Weights of a small mixture-of-experts language model, trained from scratch on English Wikipedia.
Size: 11 layers, width 512, vocabulary 9825, 180M parameters.
Training: a variant of SOAP for the experts, 1116M tokens, 8544 steps.
Below are experts of layer 2 (counted from 0) of a mixture-of-experts language model. Rows are named router (the router's row for the expert), up (a neuron's input weights, with its number), down (a neuron's output weights, with its number) and show model dimensions 128-255. Each number is 128 + 24 x the weight over its row's rms, rounded and kept within 0 to 255. Numbers have three digits each.
After each expert's rows: "mostly gets" lists some tokens that are sent to it at least half of the time. This comes from a sample of Wikipedia text that the model never trained on.

# expert 16
router:151112135166145112129118128161111115157117049118126100121116111107160150074113185165090142144083134125131175134106139066152108132141137146141090117137099125123140142121146094133149142125143150167127116133100147126134138100101109099144093134130129147122156134139157123127102141148111145115083117134139183134145137144102102125139117158106163131180116129144115138148143179110112121135165
up0:147154137141122143083174148141132115121125150131099116129140161120111092111172114161147125100140128157114122094155164140078117175168124107131115151124162127126154090075129143091155126129173142135116171139092131125115137130157150114139092110153166100143098160130119139087152086138111173097113113135128160123077117099165112132155123133093111155137147136121147118110119159175127102138147
down0:155167179184139115131142099147135131161124163109151133100151158124133145082135100102160117112132097139143151114119124155152125110167133139185132124145109122109135122123128118110115095156130136093116157143151148123094129155150134137105142111180126112072108138137112142156158131121154131148120136132188121082122137108126138123135115126129116099133102117147129130150144096148104119107135
up1:129130175157127128106096115141125156124148147144114114108143146125152078141134081146147155094133104162153108136124145155134154062096095127117140119101083137128114082161141107104133107127121072145141096093112137104117127096142118120137094136152147112129154107090121155121164102118124122154095134136123124159130090077147128122145171127101111123137124117154126115150173111121109110174139
down1:103138095123149122161116157145169128106158131116134139156108129105112115174143084099116128150097166130139167109142157157146122105132162141122105172129137170132086107131140156114153081165136133146170136097120141128093118145136132125128107141155086126125147148112106156138115131110095105131088134122124158111158136126119067094145120116123098122127119127111143094121117165112164163138122
up2:111123130164142107117154116134118166120099103132139131126132156157129132114147174111156107128129139111114124120126146123080136154089135126164140133152091124142125112111108124154116142162155105095120131140106107127156113179138087123151075118134098058123098094128166146117110133126091119102123096148161127103090172116131129118122153097092105123146123136097101143115130179160111139131103
down2:089113149101121088108120150160170074169161173101153176133157111086140113116089112101147113139133118137103117058112134095140092118138130127074122128107148102162176144142101134121081139142131129099147101161200084148133105142110120172135163158120128138148123136144126128125126117117106170143175116121106141135102149116158128124132142135120123138147110095131124110135103108124084116092145
mostly gets: " but", " and", "'.", " although", ").", " though"

# expert 46
router:114097151115134156206123135121103132135128083104109138161116122129120118118125136155124118179117129108138139090151134091103118109129139133164083095148163143163093102129127110147146157143097162158142118090092130133103110125127130091106079114106131073155155141098114121146141136128155110115108118144122174131109137138091140102139100151163093146140105102148135117114122146102130133121078
up0:151133156142090101122152117142124113116136128124088122085154135150195137101131123148136098136145107122105120082134126164109084099165168126169107137187122133132123120120177176127110145157099131134157117106108132125102111119140143183128095151135086129108166112142130129174153146129140115143134157158076103100149138126113119126131167129129144115122136145100107126104133125088116119195091
down0:124096176142130152146147121143160150149150127133106154095118152153082154105149133127098128146125117142139160123108111105146112130115167131145086117189115171126106100095120164099132054143133149138174117124157111081117174114124181102110100142137090193123105149142137132123122133080121141146110180139151095111184117139139130095144094134156147076170126128163159123101112139106110083154152
up1:148117128073125169121120102112121099114123154118099119109115169089125151127115174085144158160095155116114175094129155073122138100145135113171105122124138139108121142121082085148132120126130129083095118135113077095104117090153128138115152107103133085120114125127132141153151116125154096158093129094123160090131100162110147119151139126130108135084137126161152102127113129139141106119163
down1:109145135145082128145108124143144145092111155138168161146121142139137094135142122151135128105093140125086105123111117152136072122123195133155140131164118135087141174118136134129119122140141102107129115141142088165149112154163138108125130145184141125147105115103131128107118144141097142111121091088091132147117162140150181133179150122117138139137135141104146144107150074082113164150151
up2:152191123092081126141155098139086091164105122121128128159115157111143099117116119125115127145086156127143102106166159111145088129109149155103124096127111110089090097106116117178117125133147116152104123138153114086149131131120128087108126099104160090114131137113129131122144110129129130131070105156124124109118120123125099126188129105127137109154133173118202135136161114124092130156114
down2:126097140135143147133131175166108146138129127138114107149134143111140122124117108130113139123145123102161109132103136144114142138191155117134170183092130112075169127133094146138165124094090147104145117125162164125066083168129108143138136077131145075108156107094116156125131121108181119192144152148111158156155114139112097151169100123147129103139137126098138135122165105108123146126132
mostly gets: " and", " but", " or", " &", " would", " can"

# expert 49
router:139097139153143102133113117127104100134104140126070085136141132172132145179160123109124139113112135094156174105116123094086109124097150086138101106114137127117121145101121127080115134118171125124139111122142136139131154113127076091113145142140169172162119120142125129110123114107149118171095133095120153115152121115123133160116138124150121127130120101126093131149119168131104138174131
up12:108158145112129063128096110094129124101082118118109106097184131153075137133130148151136140113178125165127148121130118154147129128117123150131139091124142129124123146096104133097117113123152123124127123207170106177159184114139096137126141095098129120129099140163124153115079140133116107125122162077105159118167093136131143125133139071152114132148141147125076100127128119129119137121111
down12:168121129142172124153140097150160161115131140138183114155130093151111098124093090153118166177132128086111127119138141134120145118106151168118109115120137119117138147150135124104153082116174133138135141111112126120127118149127071138120119148100140143116169112170108131150153154095146126148154124136121113128123126087100156174155200125099141163155125163084107109154163143120114112114148
up13:136120081181156145148087130101117113146125119120100135072112119154105103114172136156174091151147131145159157148122108122136128109102110132112152106108099096115130142118099159121114122108154135118117094116075119130131082167142144139122090139099154105167167129121118128146138146160158125111145160128104136105128150134154078180114158100114148107125115121147129167158131158128107116126137
down13:142105168152171089099142094121121123139138121110125131159085174153192104132153134136175140183141147129146177118149115120119115120131159105158122116147130098102100120117119147155132130070102134164132148120131125175090142173111135083121136140142105154157144108145118118138163104101090111160096123140132129080158133191089090131124140155176112139094162111118152118125140135136120171102140
up14:065089156094119068159077130104132122124099136131133067090115119158138126075139140144111109130157149115171123143112115128107137129142165102159127092066090122124087117136099103156124129115126158151140127111106112164125137106152128107154122142152138112101069140128151138133138152091120129149162112111128143164146135109073144126159131110142110133130154095157118152117156134142156127183136
down14:079124182122147148139146096127132106134089113119162108109114163115118120159166116131112093092155140178100117071132123148087134134121105109158163121130107088091145080151131099143164128120106179133121128143078161123111130102111114110140102118124134171136106103135140143136157160125148139132138144085121126145174126105101088102104104144138106126167109169157101184104125097169129120151096
mostly gets: "ed", "id", "ad", "d", "ent", "ant"

# expert 8
router:134125162133138133129129112153109164119111141171153142159126090181146125125168121168143155150141133120119139109121117145109076145183144098098093135145138081115145145146162139122076090159128174102131157088147109121142138098112096128130157139135155157069149156144100109131118146115170138109138097104151130099117159088127058117132116159118108138170121123130145131149120159115143126109148
up12:129157130130123104109092113099074129101149124146076139154081106170114126139161142100128097147128171120133067125136120162081142090139155152138158130136114172117103088175138093160148118151129126161133096124098088145115169090089114133139166120105127125082128107129160138121085112131135109118165129116119169145115139141123167164132117094119167132136102103136149199129128122121160134125123
down12:130157116159150124111088094108122121142133138144108108168069135076141059139101133181186121152158136101156125105144144141135120120128151119116149158119113124104109146102134120122171148168103169116148118094143134122079136150101130157119131160142136132160153080163131143112126129137124115136145117139158164142110116131097121145145122138105140142085092161127110106158118152135135119173094
up13:140156106147107165156163135170170107113112140161109143112110109140185117106133142096134087109146121126124073118100074155138187164137111083140160087134079142126123125124132122117133086135133109127126121129136134162115119154130088127154091114120131142133144159102143129123118157147143111123087123126159145136071153136116129157160115093135094134155129108120113145116134110076114111141089
down13:122163144164098098138161143112147140145159108162103163150179168111112119102142123103107124131144164130067157145082105116114114096122144168180103130149115154172137111118126140130096126152125135161137164107156165107112147057126153121092071127107137135117122102110090112150123134130132155101174106123119110123094135104136132102127131124138121115122136158081133145117108108122172111162110
up14:118137109119093116116081122091142112134144126123134142117179157131143132151170077118141110118141129112126080135134134149109118147117127153118156102137157072168092130113130142130141124161154118136091166097169082153113141127129117148153155170120094113159094134160119122146151098092129160065121079124141099107139137128111095106125140151189110108131115152185099104110154123136135122153136
down14:127164162124095173114151123116136138148096138130136123142116084148157141109116108130103160159152167129158147147145133144086093150106116097163192116120128115080158138112148116150134087116114101126140094096151156070092126133127147120159148105168122121151122113120129101125134096123164098125119136141121143121149131162163114123083119122160139145130142088131128123125201151191092134161135
mostly gets: "mann", "ler", "inson", "son", "ley", " Johnson"

# expert 30
router:109170112113116117109158111171122074165120128133115131090102121155110083112120163128118128133122134114109120203142099156091130126157139149124108137105142139120124104135109145147148166119133071116123117141114161101147114155109156108169122108163144148110150106132168132158131109132139115102098131062144110120106160161114171130158157141142143150122100088157127135105111127120167095156148
up0:125115160108095091143163126121158156118125139090182105085107122140097144144128182109154134112155123141158114147126174136159119122136112140104092159106104114144124109177107151141123113133135109114146142163158081149140128131107163129108122084130157114094151133108152109143114146118089134099134134122144164087113164144136140078119099139093120175139129118167137143149139113173107136120130
down0:120143134154147082089147147108107123131104112134150105120169124132132176102126158192134138140106115137112110151121133131136142128120158091109138087113169108112111118151122068130156127131119100121132098104131129152080111121108154095125123072107109098142172141136113141093120117147107105147127091060130127147137120133157118157079124162108110147132147092119143129141109114151158079162119
up1:130131138156117139167141118155149085152097112130146110131124126121170146170125107109108134071129131135086152131125114192113128147114132114167106123148092121121085128134132141137160132094127114119097162120090172121114151130193114151142130125133133131150107146150119123116134083137123156073161138104116084133110142156127097155160129141099114124099146116113149124125080128116156126161142
down1:118146132154116119124156080136157101118137147174148122091138158152111139121097139169124146131104142124091092116134162116173150132140111104104127136138142122147115121092131153097123149097130146119152135126127135091140138114126139128097164130118074081096137130098123109151131158142128131137127083186124144153148112164112149143124136135079139153084120142101144099160152147182138120156122
up2:138121129102129131152128113116122089120147127148159166111113149150078143100115121139147117136112139116108143121117112129115181142138179108127142144109122094107160114148087149114175137156193132133094084105101118113106088153132118121082117082112146109098170142152121139168128069114119140142122144131116131173111148117130121107134134117151132211113140104166124138106150149123159090134092
down2:122133202151134129136111089146118105135076152136097153145141151130081128157135133104138109173175149166122171086169104179155153182138153128087121112096110134124144131150109112076120137120152124092115117155124127122114109180134099112144127139154098118089151123138115075138155084106129145134134121141133123160146170146145124145129106124121174117140113086116119129175154106090122163096122
mostly gets: ").", "\".", ".\"", " .", "!", "..."

# expert 42
router:149129118161134135131135135140131139115184123160153169112074127137172168133115112124116168099103167109132125126115113110165121173069137122156106140147113108174126097132119102144109137176124120122134134141134155159147135158150150150130156182124161108169101177115093130141103136104136124135095138122136099103110097124095087151133123148087133118140137150129077132094114162176134164125126
up0:141118120149149138099118136110143120118171147139100129127147148156130153098092100128129093075137113142138130105099124168134131177115111126141132124137070164091134064126125122171152115164161168091113120122122149148112142135151115147118147112107146131117093160142120170129084111119130127116145114126129073121156115167156111090121121182127086136117112156139184145130122137101166136123118
down0:067103125106136138136190149103183078128088119122133114127154128110136124117137137121138125104172119147125152140112150101148110115180137106130139125097133147139115062115123152145135136090104124119150144114135122139151109114110169132096133135132122110101125096120161104132083134094161161112138173185163132125129105182057106086135097136153163164130094118141107126103144123123125146093138
up1:123148122145148132116118094119157181108111116122127132118130114134112145122166105124114091133135131157121140123134123101144096171175139139152143118100109091156126108113171114186140166131143139169169112105131086140102098170143159108116111117128145138164094110169127099135134099153136122117136168124095131112149114113121094159095090112124135144129117129129114155147149134128127100192138
down1:143129166167155110092116150142137138130114114110125140150139167128169133131144131162140137135166128134159098120122137147098113116111144119115148135134139152096130121150140082117118121110116136131160086191121136084103130062163131095137123117157110119120121166154112138118144135170133111115150116111094132115149164134172113124111081162166073130099139155139133146115135125153108146133101
up2:093141164129132128114085155146122146090101136112101125130158117144110102115118145122141139133109142132110120103105120129128114135121136117125122179134109135148136094115109119094076118154139148131108126198161127108124133097158120162176106156103090154140083165121116152096145129102101131116091150098125141144117149160145161162142148202094074134099139141136125133138123145162149120139089
down2:124122092130151136101163131150137088151113144137076119120130104111136160135113141143131116139144180136053103175095109122153144161114158131088130097109099118150118098109118134151128128127099176115112159123113128132147115171122148095117084145134068137132175096104095096083140191133156115105083132142153112151092162121109103125147112150163162113175131123128164119107099125147162098112145
mostly gets: " 14", " 13", " 18", " 17", " 20", " 16"

# expert 48
router:121149211140152089152170136113148157147104137125186155137110200125161139156160105137140145139143130104116116164132116122123104147180123116121140110111150129123169163169151186115052124134115117147118130101098137120131149100131113132103157124093082103115120142116096098134088151154123126117097106110141130140129107117117087146109132119127142067151136116088177120125140129142144115149127
up12:119101160166085095145139110121117118137096144112127098107108146159117107141162107118087138145141146159109124139118132101122119168065106137141144135093130096112139135092088113143122127161128119141106130174105085139113093160119140127110099104084102099116117099134103120118093127174136125107146115149147117113107117094103172122131127136138130135145153145129110123124095090138118120095092
down12:099173132077126126128131110104164096124139144142153127178168112130142110148123139107138122115129123120129077132159175137139106116092121210135130121132133138104150119114119129134147087126141104120122168099141151106103098124125123181160145142147149140121151156160099095095114119175097139146119121077132076105084172126125156088164129104096124117149138163099132136126103122157119114122112
up13:123111160078132134121091084131146131129078141165180134117137146095138142115117124130142161137174103114104104123103097110138125121154117128145177148127133117128119117075157145150083118119167145166089138128114118131137119117145127159122149104114156136113133134117110098163148123105131110146088097087136113160110163142106118156110122132159125118114155105145117125112112125133102146102138
down13:133160111083168109126144123171161088087119135133099086142135147147133131090110153128113152168142137129148130152127115127161164119119119121124142126098131132117145127117077115147140123131118093151122133102118115115146104128111100115145149184093093149141137110136137118162127167108107157157119141092152121140098130148130129095147130136130149092161150132160112155112132151114180174135134
up14:077140148140108125125097163116124122142154156143144107169166135134126106071118149104158106120144149082105108129102148126167142101119141132122186138155132074088103135122115170178118109092123074119081056141106157134125106130124105108127120150106101163205151126138087126169140145141134136145133140113129074109157141086121155150120111099117079101102119118129123155131130136153134122123143
down14:138113109178132118159159110113135112153148095133121114130121103147145134116156156105122139097155115116152113140115121147122131137141131063159155140099143164119156152117125143194122083131134082102119147120168112149112138120122104126157165155135110111170093130098153117142122074081118121107122112118105132112169121105148117136132088133134108115157121119156087086121115101152109071139147
mostly gets: "ruct", "ribut", "urb", "arg", "qu", "aph"